Below are experts of layer 5 (counted from 0) of a mixture-of-experts language model. Rows are named router (the router's row for the expert), gate (a neuron's input weights, with its number), up (a neuron's input weights, with its number) and show model dimensions 0-159. Each number is 128 + 32 x the weight over its row's rms, rounded and kept within 0 to 255. Numbers have three digits each.
After each expert's rows: a language model's description of what the expert responds to; "comes after" lists some tokens at least twice as common just before its tokens as in all text. This comes from a sample of Wikipedia text that the model never trained on. Tokens count by the router's weight.

# expert 29
router:173145141173088164114128150067142137107089159081181130109101149105120174111102119085087106074141146159105080154148185236139120187120146142183116173162115111120164133134067088175136111081139144096092141102159123113159114147060083127129117172137163081098140140166137154115121158132096114117117142114168164107152153102134107140160154103157167214146158186096119161140153121169116094136216133181153107153172163145134137159102084152153139092049129179138101132107149150113064166109122145
gate0:077080077188154117079120142192064125128155109096140141130132135174082107191160122123183135110080122113132167122099139075142150069093108097104162091127095143051152115156164203149148094151143106175147177084176110128148230103166154116171146147084113128147146131047116146110166136183113106109119125084160132103142210127069117104126123132106123132090125121080097129086074143093175149076106107112157168106102075148138139147089118091164164147183162100068089128164085160137171125162146078
up0:096113139140078178127089121131066108132158109149145098050118130142096136104127147143177159121131082161100223116065089080149089141106091191165112129128059108104111079147054101174125077119113148138144181144151123126128206078144166111116118179118126130129166110100165106133149125136088069130128123116145130125154148101062083130161077076103100079165149157155148147122110162158170138118165161082170108095162152135128091139058149089184070153133103108105133123161098125128086103148151167
gate1:118160111117163172157144139178185174138097115144123104131060147123125070158131128115084046093103156139066085161075141153122103160126085127115082100142137150148147184125116078152112180127161115105080123182104104102106137108157130091092108092085121069133126109146141151102139156135072077110122157169122090118203160054147090126183093155132171088071105185207207135130101168134144110101107141108117096158122079139140104185118137121131097156078117141149085109127199143169137149105109092
up1:087094176124105113131194115092137154224154073127147125096190135118135105131217096125088132110125097114173093134137174076159101107116121126146132095145128156048120118123173116132127157115119087111099138110115177143118113131162154168102172116137140113074081167177163072126148128175220143095098155125147078115098087145161072089096124150123194157110095096153105163136092075127093184098096068137064129084080163163179069116170094147117139145149089136193152108096137111122162159134145140
gate2:122131113119110085119093112183150144131150093139149069183155082102102151108158185138158079106070129153118092152147069062057113105093105162101170128121148042137103158141172100101124129154143149130143132173114166177143080113122031161098116028097163133122096125112149158134086113161100134132153158108130150110100137129124175184113172164096135111108193141181151135121180122164103149161147137183128112100115100079151118111126139129078150090093114109082113135100147135180181085162143154
up2:161166148158155131111194113146135130152067152196229131125084104106164186143121158153144093116056101106101132134146143108122089165122149133124099135141041174150133063156150123177111108130128181138204115130109164088191162104192076090117131177120136119166125101152165141117131150120143136149189150127148116104109157107139128168124159124111114108091126147120123115145122145134097091102186150132148108085135122105134136196060103168147115115112064113103152130150141102111116114096144111
gate3:181087135118066183108097074088120108108108160054157127097114130097147168087150125130128130049177168163112104146159156117110153146134152127145104123144087120136164191158171090119146155058134119091069138092198109134158102146064120099175112151149092150149130118148129109117123190109060187136119109122147103134112086096144063103142153084116122171125180116172146137185160131149121128128162157146177099130154156131156123154132120107136102075078110130125138148126124105104149199094133162
up3:069165134094183069130170130158177124113199121187106119139140115152151123159064136162170117180094081114116135094094111151163132139128202118088090120110097142129147078125142152169138124154092156126150118150071130114135149101139145182106150113114122145134135156078090161107123106109149077129178077086098157130188151209124120144105137148112090069131152159046112163065113079087087164119129105080084097158139065102119141143106071122123089128106172134148139112143089166109139073189171104
gate4:137141089106019125108110191197130150146127140116130109125123108172140152120145100140121128111099155140118104127132165110062155111105157113145097181215133190122134155095137054153041186070160147135130177127114145125096102140147151109129167138132169093090111152116142070116114164119132079088136100098128119137158117143090065136132124108149154072085126126154090074158174118113126138089091125162106121075098152129157131166154164099125117122144092110177164100103159105172157165143092107
up4:078132150117159097128155131219147118100117204086215071127108149201155165119133096105122176161145143172125118107177158148159111100111140076166114138165149122128180145125123186161129115088147120154119134109185069104148132145118138119089200085089174045158112178119195102077127102106083147150162069117151136156138163113123087153171134122137171139123123134161075114128174078106159114133087121095138085120107145180102108141099114114124132068164104119148188122072181151130146169145089123
gate5:111162092140123121093131094093171142123146126145161119105143151131106123123118083130128073087137138106069148124104197193107127103191094131121064084139078148135141171139166116149113202094177091159093124147085120110090076118164187126130124085119187082070193104140099133128124179096159082103131145135180144210123056135087124100110081164116141193102153163062157105132110113126095115157136105118132111118120153157161111111159099111158143183151141142136138080091145147111142192108104116
up5:134087161086162160161203145181094179114142118167117185134068166066136080092138161120130149154162154151175061164141053097114125127106145155187127063141112111127129099093135127130132102158090155137116111145145181189115168094154094155167109115091073144110059169112117136148082102170140188163135110147136084124187102125142058099075143146161104108137150114177158134139169089114100118123148081127111095113129077111137108143122165150129085135124145122130119150145167186133148110105108118
Determiners like The, his, their, this, plus word pieces finishing names after The, such as Infamous, Hundred.
comes after: " the", " The", " a", "'s", " his", "The"

# expert 0
router:104128103130107158126102178119140137086142170097109127134100119104135132107061120143102151130128099165104181122123149137180106098140099147088119166059090132153139090180087108191124099121137158086169145091133078084139170070163176101157103132112100121143107197134126141115164129092097090181133111119151183090154173177159111171159136121157103099113124158167142142156140090146113096153147196112185076205130147134114175146132137182125165078130118090200112084155142146141065133121194122
gate0:132123121154109161117116079164105120140135106077153144146119172134113090162108124072159123139099129100164180126101126119142166124157135114108065090144144095156151168092184133086141142119130130088104080038134138165106102167053147098093095102143165117211099163078073163061132149088139136092104108076086187109115104115081089086122139087094200134128131170087145132100128074126104102152142090138155123101091109092087142141112081117141123160132110114142103165182079216151118135069163134
up0:112063138150155168177156131107182149135105165175100156160163117131199131121151182146102135136202112119112123177148035112109137143096168150119165116133105125131114121095053185189150109152111136141151172192108114110109163105111145099123151185110110109086164132138159080133157113153129186100146096082204112118144137149172143114120125159088103132103138151152118085108129139106159162117140142141131173134186162152161185122182163112126070131113143153117122117145146107114169153169085096
gate1:117121092144147149111127089129141161193141135113124149175060159086141116159096131174050228146152128131099133176171118157113166145137114151126117107119149107123064153112140128151123163108106076046175163131111140138125158147144120082132173095061127108148134146084103102114162120123102139134127150120086149127184106034166116151125119068148137130117185091061119167133083113134131168129047101143123097111090158142164139148132140096146168125132092147134091089161161137124157134080140111
up1:092115202128102118171127147119132142128044089171201127101146124091018108164148122138178098056126126117117098128087138084122105158122167130171138144144180119119094083123126070158162141162126155141139149118112126153130126156199095171089157167153077126107119157126138124131107100152138157106079132132142199217134074172077109147117139143148098108166099163120126154140150150105143159134153089140157147149203087143081182132111107101154117124089111094125117170114083098077133100146114107
gate2:190119169078167154135133130134104099109130099088100153187106171132102151128119170085137125124173140180073156065108117126156134083151129113118061151130090148098129116138120160131122097132174102110097147125085052151186148159140122078133220167119143133176106139106132095066122085125137154176144131144116125133104203042091095107116114067142140141177090151127109191149116126172153102140151155095075083106155161117170110082125152085153114115146133122078080124150120148164143092121176153
up2:197107134122116138097134185092089112075100110199152160131152135114121124112114044118118123174043124153131148062108064126071126155100144135150121110123133130159126145160120157140155130127115157135157078141141192168137159068075110157081189110177110198108133116152156107109105110142107110177114089142131179066165109126174132117144064150099067093179103109088151101066170136060127110055068125190173135098128111128060150142100098104088119178175114151152116132101131131147137099132153128
gate3:103151092101132119154143106180099121134125085128127103147091172104129193122138141095136169094164099153141155089106068124142116088150198147165076190135089185130126132119148167163128143164099070123080144101149126186197155109140184070183136146122154087116140135108163188106095087122106081193131157067074113124151147071074120136130105079113191092180063099156180147180078083160161165107118134102168139149177165155131146081087120120131134166125108138138157090087152146115128118173148121
up3:093124102073111129177173145136158148130140116150082083164104120104142113139114105120020148069169180124158122097134107107165149084118109071115150097145124101112128121116109127178127146096129057091111150191154097163116190174114176134158147121086119121181127111098182136155137115116155098133163156102143062118165134145149110090086113091124123110154086095137140165205098112217111164137170113106166082141142140158146095086135201141133151131168102150163137135108195150097198163096142096
gate4:107150082156156145108147121153132127190110140055128142101135161119161105078127072115121160132077147170169152100214101152149208151191107171139103095152063102199147110189163123195071139115160088072157120126177154164123125129129158069098173172137146133131134115109157144175129067154077137102150167128151095103131127127169102147140110063072140130116137102090124167093118161081113179143063098136167121102105162084083179183176110138167191126097119100099115156091103127098106114083156099
up4:110083170124125128148144147106160179145168114192115081154120109099084148197152204172132085145137138114071070165047141117123069085102147093140140118154164159150031151108117152039176101159083116145125133136120142130132122110131145165099132103132156163162096146101088112086156179160126161096101137160125174155121070112092166153051179154115148149122175145135090127152117114172132102110156113116110111175130157139174130100074119106117111122118138183201102128172134162137157147145133134
gate5:138189101140099084098137147131203115035145115087121163190111164159117069134135103115066174140060144073151145128118172184151148110114150111125099143127100138141131126104146137135132125100128109175107123140108121069111102182104129086131077117146150153166129178142099160094115058088111127137119124137116126143126157127122173139135084111110097124080096199103127166155115136158098151182158095182145167106152150179086147115110082133102158139073123143091093077143100109146092178078166154
up5:130098147090165152157163111108117178212137113169158080114136134107167160145142158147174100096186124108107102148133125126113116146079144157136168142145142094075149130156122128143146104116102115057117161143145145183209115102132106150145158136161121171124116120095140163156116178172144151103195112151179134104201089115109109108103187121098197166185158064116135115100173128082114121078123148094136093110100125069171150152147112142178111122160112123149163172134119144117203082120101086
Final pieces completing a word already begun, like Guatem-ala, Schol-astic, disgu-ised, plus nationality adjectives (American, French) and two-digit numbers in tables.
comes after: " ", "19", "–", "20", "18", "°"

# expert 24
router:161080126128101168146106150088136143085144197127157141171095156073148161180156160066122082178152135161102148102161130193155108102164142110134114152140080068155155090130129143127166148145099172106131143158083108102131142093114118083159165091116110138161121227142110149146127122089131107175148106148182170150149123139172116132105166093102122140158137127125149171147112045129139108129127170161098095170154194127118165152144123161131105072085171156197105089196109138122115128125145120
gate0:120118124158122167088148162143124163129137170143157085171089125153159092155124107181082119096089133136133115141176170125099069122087180115111125170135126114123195115048145144188117187130110227109146164084134080091167161198124047103086154185165103055124157131039089072137169097157103161177138108193101131138111178141137073091089127097132118123165113170110105172094104125133122135125157162129108121097123176117096174090180120133142155078110159103181114104144064099136120114105116183
up0:168105093189099186134160129088092121128092207182102103173146145161089133165152169159096077114130096124155134197124162117126108143086135073110144155158106117101150129098164079162146107158103160069111167120137131076185171123141109103082129165077078092065187140084106097140152108150092141131093107161143148110109136086128101097081158109135120116127116156174092139086108116172109100134184126090134121098136137067078096108145101178155182078127127068104104135121062107148138092083122123
gate1:084118083162087192187120127108195158133084173104203123176148125140116121197101169134163080121133173111087157171124162151085123176141144095133129110118126057167119143141117141140184111133114154189146160087134141105143156120167137144148159073111163129106185141145083151135128191075118150099138059084146083158212141114156129106094166150127098165140132150074144154138080097153123126169122180136166110150123131121103096115101171140139128105157153179129117066144187135108149140104139103
up1:096109078140124191129096123053187150142098204111128115138126136115130094189136149118147078157136162106096114183119086203124112192161116134156116083096069107166154150144109095137130128131069166175165154084099119087168099147140167182145142085107159143090133163145125132140079107055147116036163137114150133144190089113178146105087139171107133186105132173073138162107049113109155125126071171164187117125137130156147144099137158119124140119125141136153160059162138149093138111132117115
gate2:082155081104140103144163047136200080139147104070140165160130119108155087122116040124145117088108137184140191127143143119080156135141112095165129094149122083106136152123124111109135079152084111148128157108116122169152122150146117144158187156125137094116156192130138081165109091132156146091125033153168099187127070136153044087118124119154100158125107140078111173145131120103160173125106138114172093152121168130113124126177108111134107165123107163137109109195102090125117159111106115
up2:116109234145155123145188103154091140198128081175147118112156089156126137106067157123094143114173121086079106107093158100090127047125142121140105143121171156181190080128154211136139126124111110106124109112148111141089130145102110108151109177147079166134123154133135145076131184156124198170129178117083115103109105162065122145075101100097163070097119112160092090114172126159120089162134095075128110117107170127092114108118093144135160100136125140128128159102103169061204132102129179
gate3:113082119140143096117105136166143147128096143090138079192095110139180086129086151096146115152134106185133109105094121111120089129123087067106098164152119159123137115122188175141085205150113078097159127157106121109098132131154145147210108089145093136136073115144106072161154154151195095098124110145116083143106183161165119108126119114139090144149134139091102169178096092128111147134144189166148156142166078113128075148063105136176193156162160146129154121123093115072151081177166196
up3:111100148113074098079148128099107132137154086142209113149186105096105125106118110141175128089119122121137103117151157106103113143176150126126138069155059187104134188144180164082155104113168144127062177098129120150143144104099095095155171178118052111158085093091210104101165164152108138145187112147125165153110150165116167123122161177142141132124157079112099199099150130125115140158113100172122099092134124150119170134144134148188134128138146142102154155144115102121105129129122130
gate4:128111132182146095125147124173128074098172175170128179187145116100149149154139110149092208161065147146129158134131192175124104152122138108088090170118083150148120147178141124126185140144181104146105110159179111111163157154122156094099101158101077176167126127148098133093120113164104134155120180146081133104145189131143063099148163078110087168152135085096107132142094179062134152157117080171136112159088101107152164113142096160144089161129144129118131077166155106143139203119141101
up4:141139137093153101097213125143132155115084096155142112103125139133204104132143087123149090135119106088092130189143106065117131138191144184154092068128114097123196096069148076142103056095093072090139114130119095218153102085116121119062174169189115080173122155098148124126077164101165109107116094077148105076136084123132091159095092166131096131103123137110110100138121133139121066093196225116099135129071156159125135102133164162073105102103174134152095142130123167131108075122086169
gate5:190133142111119120129153110174122150112143164115140111151101162103170084085076128122063129083147120138106097167130187149094150104136098143208126168087154088104167117140130133168093118127109121109122074140125096166136122089149167116165164124130135158124108151143169101075150149207164111171170199132117113151103169176176110122071189076168097155092191130148146137176151130109111151066135146151132169131134159145115132127073096127112114068069164169105120158139133148086145148142135159
up5:144114124124153112153095164114128050175110075103122141118086105124188143161104098143108148100100135097168158115154105121122124059173126113098138141107172142146130120113113130119078131142195126109123118171119168124171149103141194166110225097138167092082164137133169085143096146201100179142115156136155137165168141095114147131095159123158106146138090170130135130094132147107127145117117116130108141142180126176098108141166191117107160198076115133057130144097137115124165093125162151
Spaces and first tokens opening numeric table cells such as dates, match numbers and years, plus coordinate symbols (′, °, ″W) and units.
comes after: " ", " |", "0", "1", "2", "|"

# expert 19
router:135106152127137185141096105071165150070139159126139082180113194133072107166115072084099144142153125147087156105121120141169129147139130180172132094103125082136195133189080163124213079105163123093130157124122095115131132136146135126183194108132127192148134214103089155114117145135132117146148082151184170164150125145145114120125144103095126115112186150112156166158140097164140143119139110102103060103136117142140141166147124134095160083095161176197085060159106150135116158116134085
gate0:147120150127170126129131161070185137131172137071164121100133096114133121161113103138120172140153121143123096142148155140133154122062130127125110110095126112131150104078157104119102194095091094124194213077116104027124094168159113120094022157140115087177133111127125136143140171144130135145102156135141099130158100149117057103085108139154177137138171131109089121117085146103080122128114147184163154139144151116112136199204112115158119143120131103132106114139091136128138149148135158
up0:135170127129066117089089161142112141174105135201094171145098151149158072059163063139169068123107121102053165126110143152120144107159030145173205085133082085152128130133127135172134122097206094112154085167144162152153109183164135172130154130174127137085146150156070173114072083139090153145192108115156163094126139130174123127083152128133094078176114142132143123060115137122178130100133149133093133154085138109156103148068085144127147081094121069156113178154181096130126153109185092
gate1:110141113108131145141172066187190128146129104113164168131110112110116143098182085110115128087180114125114178101135119152117160104079100094101072133133117153123140122095156120125157139084096141113130116069163144101139101158147101163117100065185054090096124121114148142102088147165130155053158121130112090099164174074112090062110165051109138181129199119137092106176154178115120121128151129115142166125173177108120100133135107153154224164135121139085122164101122121052103117135120096
up1:110155099126081122127204147139124141148056124122168162145176150123157141119112131216124104110115111067196140174125146123115122057106126166180164206142145203089157091132184144131146082134072125069166103094146105188123113135100118143156154094130150149109154158084061123096113105095088157147143110159129104135112097114143166109123161110101060079123166126104155133075161150171115107112091087057124105103103061118101125155145176095125127142120136110077108156191079130112179127129137167
gate2:137178104129133144144163132137186085182138120103133189135099126170135101138041111129124095152169127176165106188164139115116170106060179093165081072127149130157145157159136164154153107068093096086203122165184171124180114154113099070092134180130149171181119125148112137160143138063152158130119138135124045142077125120076061057096143127144165160152157081085145103152121164110094163108183090116132159144148058093123141138120100188134096103127127139124141103130170101138154123085168165
up2:131131130141116093118090138123129166072122152090125100127197121094140137068127142098105156097060106127133185121121115149111135125124111145125136130152055163186155124150130098190130097142127174131121106065083139078068128140123156180174124123125106077110120123051078134117156142113092115127136123158097171105182105204086114163170103144079063108173177077151117178125147100104152186180119156183124114086112134109113107167117160072138170113119111108102151135086110155133156104174103169
gate3:125211129118073186162131141144154132143143143074095167166099142099152102173115146130112102122124170127157119144185142129149131081086167146144126108176151142132120149140118141165050161080118140052141105138147133143139169125159107119131128142115057134141186158032180148125142147151068118140106142152101086147129116143125118137126135073132094111093137077117122211189068102176136127138154115128144086151157053131079144198170164104195193160112116167122155167100115148112086121156188116
up3:131170125110103171074089118107137119130090194068128139100119124144156128163103111111099171143128187070118105128163061083145119110134148165086198113110171149105158133146106137074053161088173187155106125079049073143154131153165126147098154110138098083141150154090142114095167134172149106124082182151178066181095120167134137114166092112113125136139166131115121114190148082149114157099151086158140108144120108103107093143144182102178154144114132167167144110106147130087078143148153101
gate4:121182153192132153137083084082147133176116151141158136158124162122104124102076124135073195090138124182121170174146152134159145152155156164122144134106107123202169095140172161170105109073086131149161129144125060132127108117099108059113155105171097147157201130080136159077147175125113126106183126140151094146129146152134115059125204152125150089081102124100122140178118168147138135093186119098061086186149103138086116147137137168174145137075141088177150095152143126137098117125135185
up4:140100108084113096127171165168111157068125145125158124082123102120171157172170146127177036147111112114136102154138118122106096161091119110111115124195096103048112097114102077158196121163114115093150117120132176131113151099139127145182029167099148121094052160124136138133138110112116182151093123092109143076195072134137108180154105099100091145123117127139089091098188080120114088170073157214197148125083181098134153132111105112133109111147097155088123154106131161140133151133134075
gate5:101125124161135103177128122157162109117138150075100151099135095080081162120095104074114144121169147100152131139178109097111090106099166145106174081177110172071151078172133128123053217120138127100233099128117093052159138101178151165160115174091131146131140123109137149159171081108120149157173187157126085180122156117113112121121129068166153062180082127129100116129100119080133127125113108146211125123112078113130122160115158131135153137163074141138111093153116086113123160105135148
up5:127116131160137148110125099105123178069110110134163182172137150168179099132155087155167105149117110132141100114036151124174132132110095101133124132074146115066129119213161100170168124129135133163110127150139054120074115126139114126180122129117134166121094100124136228122092091129126096105108103164161129128150125065133230116167154167095168118050206132148129133150123143119085170146136098081132078120146138060127099117144126085170146134125115135117169129184189153188133153133166102
Bare spaces, pipes, brackets, line breaks and years in tables and lists: cells in |, opening (, 2012, ″W.
comes after: " ", " |", "|", " (", ";", " January"

# expert 21
router:139093159164108169130131142083130160100167147111137101165132136117153112132146119069069165145152080131106143108160167186146092173127091150142140090168113131104084059190070098140144072105121154077158115091077134127147127165097106130142131114167114155104145143184061165116108156156126090163102066109168172102152130110134138189145154131147102145128140147131123151165133157109112097163154102145158083178148152124142161123102115171169162065175176177139117056175165149108093132113143099
gate0:131200130145106109097165091145096166134113095144180164153123150069091101069124115089119120107140137144145083108097158112132170194165122146115132133046096102175090128142184127141150133104130152109137069131148134107192159195137163105161105180122155122152091154118158140133117116099095130112166150147112176139066076106137131097126098089117157094126095150055132120146104171101106102091194162169114088129138146117133084143162122104135148117153108111146170127151146112123130127163111134
up0:087169140097126132163116162172128128105163168104161144155146100091145139139098112062129188106162122189094170094139151079168106116088091100121181135130148117115062089167180099145112133118146111176166114129117153105137134109145178123143114185068140118162078181074147089135133144156072182159154139147142125164189192125138117095131182125093118142114200133123103155131155155083142134135218095169127119194166142120129158118124167109179155123158072133143139113170143122149151127126107120
gate1:106112086150121177115161111113130159120169151140060136077137175074138088103146087150074123066196144164131078219125197188078196203153133112135148107166138130106129118108103078140132157112091137138124134141082147105116123132155177135142121165115117138141151128082163200135105137081140156107122122151173067133143093126161083103132120115175133177125110148157116122140126217144108186143071144160118130078091086121144173164110112175195146148154095167096119102175198168135113139127105142
up1:183080171141169142130098103130090116115106189179080098093126167063186158090123142123115094152088160146060137177127168073125112163152148142125073100135098092172120140101091013151101122131160170160118134188128187101126127147209036116107121123142055120134110120160121114102108107138172080074150159168155113099182157147155134168140112118110133156129107128158073132111080138110141142088134105131138167056094156133142122083143142187074128173113175147172204163131143083186166115130091120
gate2:077114136165120082114135154110159161139136168079094120168115107120167119154132141100111076062145117194153087125133153145124149113114137147051149145122126079120124144187166096115130124122097125112118166123139099082122125158145170137084158133126096095111072180102157087177133175139090169070125150090129075155167094111196192105105182075122123162035111140064134137167093149153084128123097130141114143165153141189117138163189172085081141062139082117162139072072134158095160095174109131
up2:108123124131070073097119114092144128140075112075130097157153149129133133157112135127150059100169084155179064123103109118134160144101141134152108113160151107143138175179156082101148108137105183154115157110170173093145101182123113157146122120101154092084127095124164150201145150136114150116158127092158140187200070151180171107112125082078102118019102124055127104117094098160121151076120163097127168207127128135066127143174165090073181124140116118137091077146149119095146084137172076
gate3:115190094166077128096127087072156163099163107132187144159128117164142103137129109161096095089138147130115158147187100146091083149119143133055130116124114069157172196080145133138132125105082091153151165104110091100146145125081112121118130143171128087114171145179119149071117132151096130130119139118146094111116152106117118121155100087095165129165121119092154133150151090133085168170227126185133151171135181125096111126110115132135158154122126115139083169203147241143098141023143123
up3:119121110142061115144144184099094096135127081178146142177138134132140122150160119099135133183128113103091202173139108095135068150137140169074140133103094065136147179081166124125121141095155104173141144111135104109163129095132113105106106169189110130095149154123080097036093113161094090137100105144154104090158150101121101152099099101107119122147137115107126142136119136133141150141213143134127140106096168100088122048090110135154102132109146116169116103185167103106081114082099150
gate4:111109183139155168152167114081121129159114157055143175161110112111120114131138067160145136128156175121143164188193105070169085143115090130095100088161127165145152064107148127116097116142149214132141080138081116024177104127152110120180145114166143158122142135105126069105189088090160179122117120150144134120145145166062094080132153140110107135107101110096090169158130153088198099146176123111131098118119124130147133136131128147115130163126151129130068112139073116128110112149146143
up4:154137114116056146103146108138158214115173125118150074140166106137151136148128117128134162126155150122091101071125117138143129119125172155127125111074150088051151188139136185134169113120061129069140084109170138153130124194141121120107148116112123174054174153124129136151150138091101172096103148122097158141151095213112154103119091079206143121127130090085161188123137151132179085144133119131077162132083159105097105112129095155118160123208115130153101172171113131067131170134146151
gate5:151114116093060149122150100121135126106125175129148133143149129121156146167130196100092135152110124151100126195112089158154148130127173110163112144104099045118235182165150082153077109144093100124092143125203115094131122117148121116146093158151129156073156152135090112061078169116135100131122128099086148131148147127148119097102132092126108177093196186110143078131121126114101132132175174098132129149075148067090147117110069140083103141117206135166145175152171178123084129153074132
up5:149132166138086128109144150113109127029147154124142127192105114062150170150083161140159091141133169103079095183114125140198150159127200159174157130120095072175134126116148102131080099129191117093143136146166120144121118096111092130146066145167157159107174142114127151028083114137130065114130137115102180120179133145150122107161113125151047131145167182138166115087113055126117151158149142075133193112089206124112102116178114178101103138133160105131140168166142163134121150172053118
First digits of numbers and scores, like 1 in 1–1 or 0.732, plus the, in, his, their and possessive 's.
comes after: " ", " |", ".", " (", "–", " for"

# expert 17
router:171136158138155198077160118098161130084134153114081079188109132119138110156130153113126131141147167199093137137183167147165140131150169162137107116123145051146152099173093152183176098108081140107158105102084110157131158107077096125189123173135078130163092201114166119141111090108115141149152061138158195140113077136152109134104153130133114125140154125106076147131094092106148104145143140132133138116066171157106183146144134138125097073092149133166157105195060149114131147108186152
gate0:148132082101083169082142092104150189160102135100156078176146100129127115165117153173133176124077180191103085102150141104142144145113164125142135150077149162130084126118220103148096201114112131075127086151169166178112157110155103131166120126095106158149120170127150168140156166118102104054106166133116139205145100122123106139119165139135111113068112117148201183163107096155104168159098126077162122152134085169109066168141096145184136098137107128115142127162126158153123129112164111
up0:132125146145169143150080182178085123144152082136102141178143130154167112083142147142147089137118099133150203092141151168150093135141121154116184142136144095120147152117163149112081114176127146150072123088125143138165103130150100096082130155203139149134087120117112136115164142087157174145085129142148081140120187127160116125128129162108183127155157105104173071141104119177152100088112084120096134189129118078125039091181119095142156140154163148134095165106130075165107110137104193
gate1:117180176138093196166086132138086114150123128131185125138111149141169125122067135103152105082208123092064109102136146150084147057107195099113119148163151076182197173193066144180181114078158107143079118079125145130123160153102133065084108115133121108146208135072118104060138154163160151176081119114154140102148135119099135048074140092153136113111161114028178135118163149136113123152155098105119166133099121153148079150110148083125111131078143151119111125108111138130147175075114107
up1:118102197051094151174143140191094111171193127082162128112163164126115077117081111144210086101164091104095141097136101149119125083134134160177124085107114138148217147142116163118146112070142127157082112063139150126137109142114119090166111175093157109097163127115100118080152151140159137164083095162155144120108130107083117113141110125168194145103148068104158111117163105097128096177135143133085160151127116125124118113103155094180126108081092160109085159141132091182115151141078162
gate2:222172164038144085147065107156096149182130181120077115089081114101137061139120088120132122105081171126163039154105151136066145035116115152141181124139146178113141142128171163145095169117126107145132137100081133191151114153122121118177100113141127088106128150109104104125148141113122082174168183144107073150140101130074178134140180105105152121099131133069128139190093142100093085130142143139135146136141079106139145174137113143115155157089124097152196182136056129138135122148146126
up2:150096148189092054124188187125116071170096147120182103124118079130106114167139145124134196147154154103110089156151144095174168100120091145179131146164086119097110139227110128100155188148155099112145182155183111122180207083125152138153151171149152138101143073081120132134138161151130147083083227133070116111185155126159159099107151134103128141147093140097103124120106135101078131086152104114062154110106136065117146116148129124157093136171114104177112106122166157073156126206091168
gate3:155194145121127078123101192173162107165064156093145066170132095134083092129120086142112139174133090137065162085114178189153187109147112132150119139097164160041169146102090171093093183113152136062111094123148130139155148150108123123129125109156151149074134155116163130102128156169125131123160125125128081219082111079148099092105078104137125091152091158097142119134108160082113115041140195123099098140154103137030189153123147146024115156107072065109129107116100115080182089164121174
up3:087143208090148131101148129145102067146071162097086164172141063129146145126154131153102158128129176108136122102094141136131132133113145128127170100135096162109148098162076142123095108107103119106154105138100142129163132114106172149123153171131162136137106101103132153166083084201109125133128141172133161074143098169109156170131167129120122109133131148124071101137076169085086120098074090121178036149152127107074138086131137127167205178124117130131130111080130108088110115194129200
gate4:104158148170072114140132138149119189142152102169078113118096150124173147127083168126163091083172114174141126072137117151091134079129122097106184188095150164095103137155193181127174163119084123120165189094124060123143129151155111169160071109163097175064042145130130149167114153167123184092180139139144077147166115094090118100161187141139118126143145155152092127124141165176139073075178146098062102129130167104126079163126174140109105132133101218132135128099150170116105137128161125
up4:137147126123090138179127091159115150166128135144154083163083158148155179162099129149166091122107156072129197133187170115111149135153115141194154179120124170129127114099211142170132161161140066112159093136133093102113120141144116133110140125230114183182137187158113095145166151099099139088232137146060116181173089146142136136145116102167113116094075152096153129081157172140136111082125117085100124140092123128180116118191169155165124120103135174167101106126121116119132115090167109
gate5:124124139174072189085138095177149166115091185063123146137129122161148140124108114103116101120135139119067140170139186128133168201115157132164100139157139145108107157128121175182148129131121129083110133161163135092142187194171119057162121066154172114110196154119126120132139191173127141101108098109115204134110090153143161084152181143081117183087103100153100177083123128112112152104168135159124146120114115103151145106056089131107164071073134163106110095139094116118131128131109171
up5:157107186126168109131122099148129109160100135121160150117134110090170092170093138132090131176087153134147136144129151089134074127108100154160134180117130123133173113144147103068094149105116125132136079144122134119137070109113143103135125137165117198215097120098097107113120183132151129158136109117082124166152115108140129114156171088075065108138105145135081117154125157176083136138104162094159082114084127135130110074127175108103101107162136151168137089146146145050124098123106150
Opening pieces of content words and coordinate digits, such as p, con, Pr, fl, relig, complet, plus table cell separators.
comes after: " |", " the", " and", " of", " a", ";"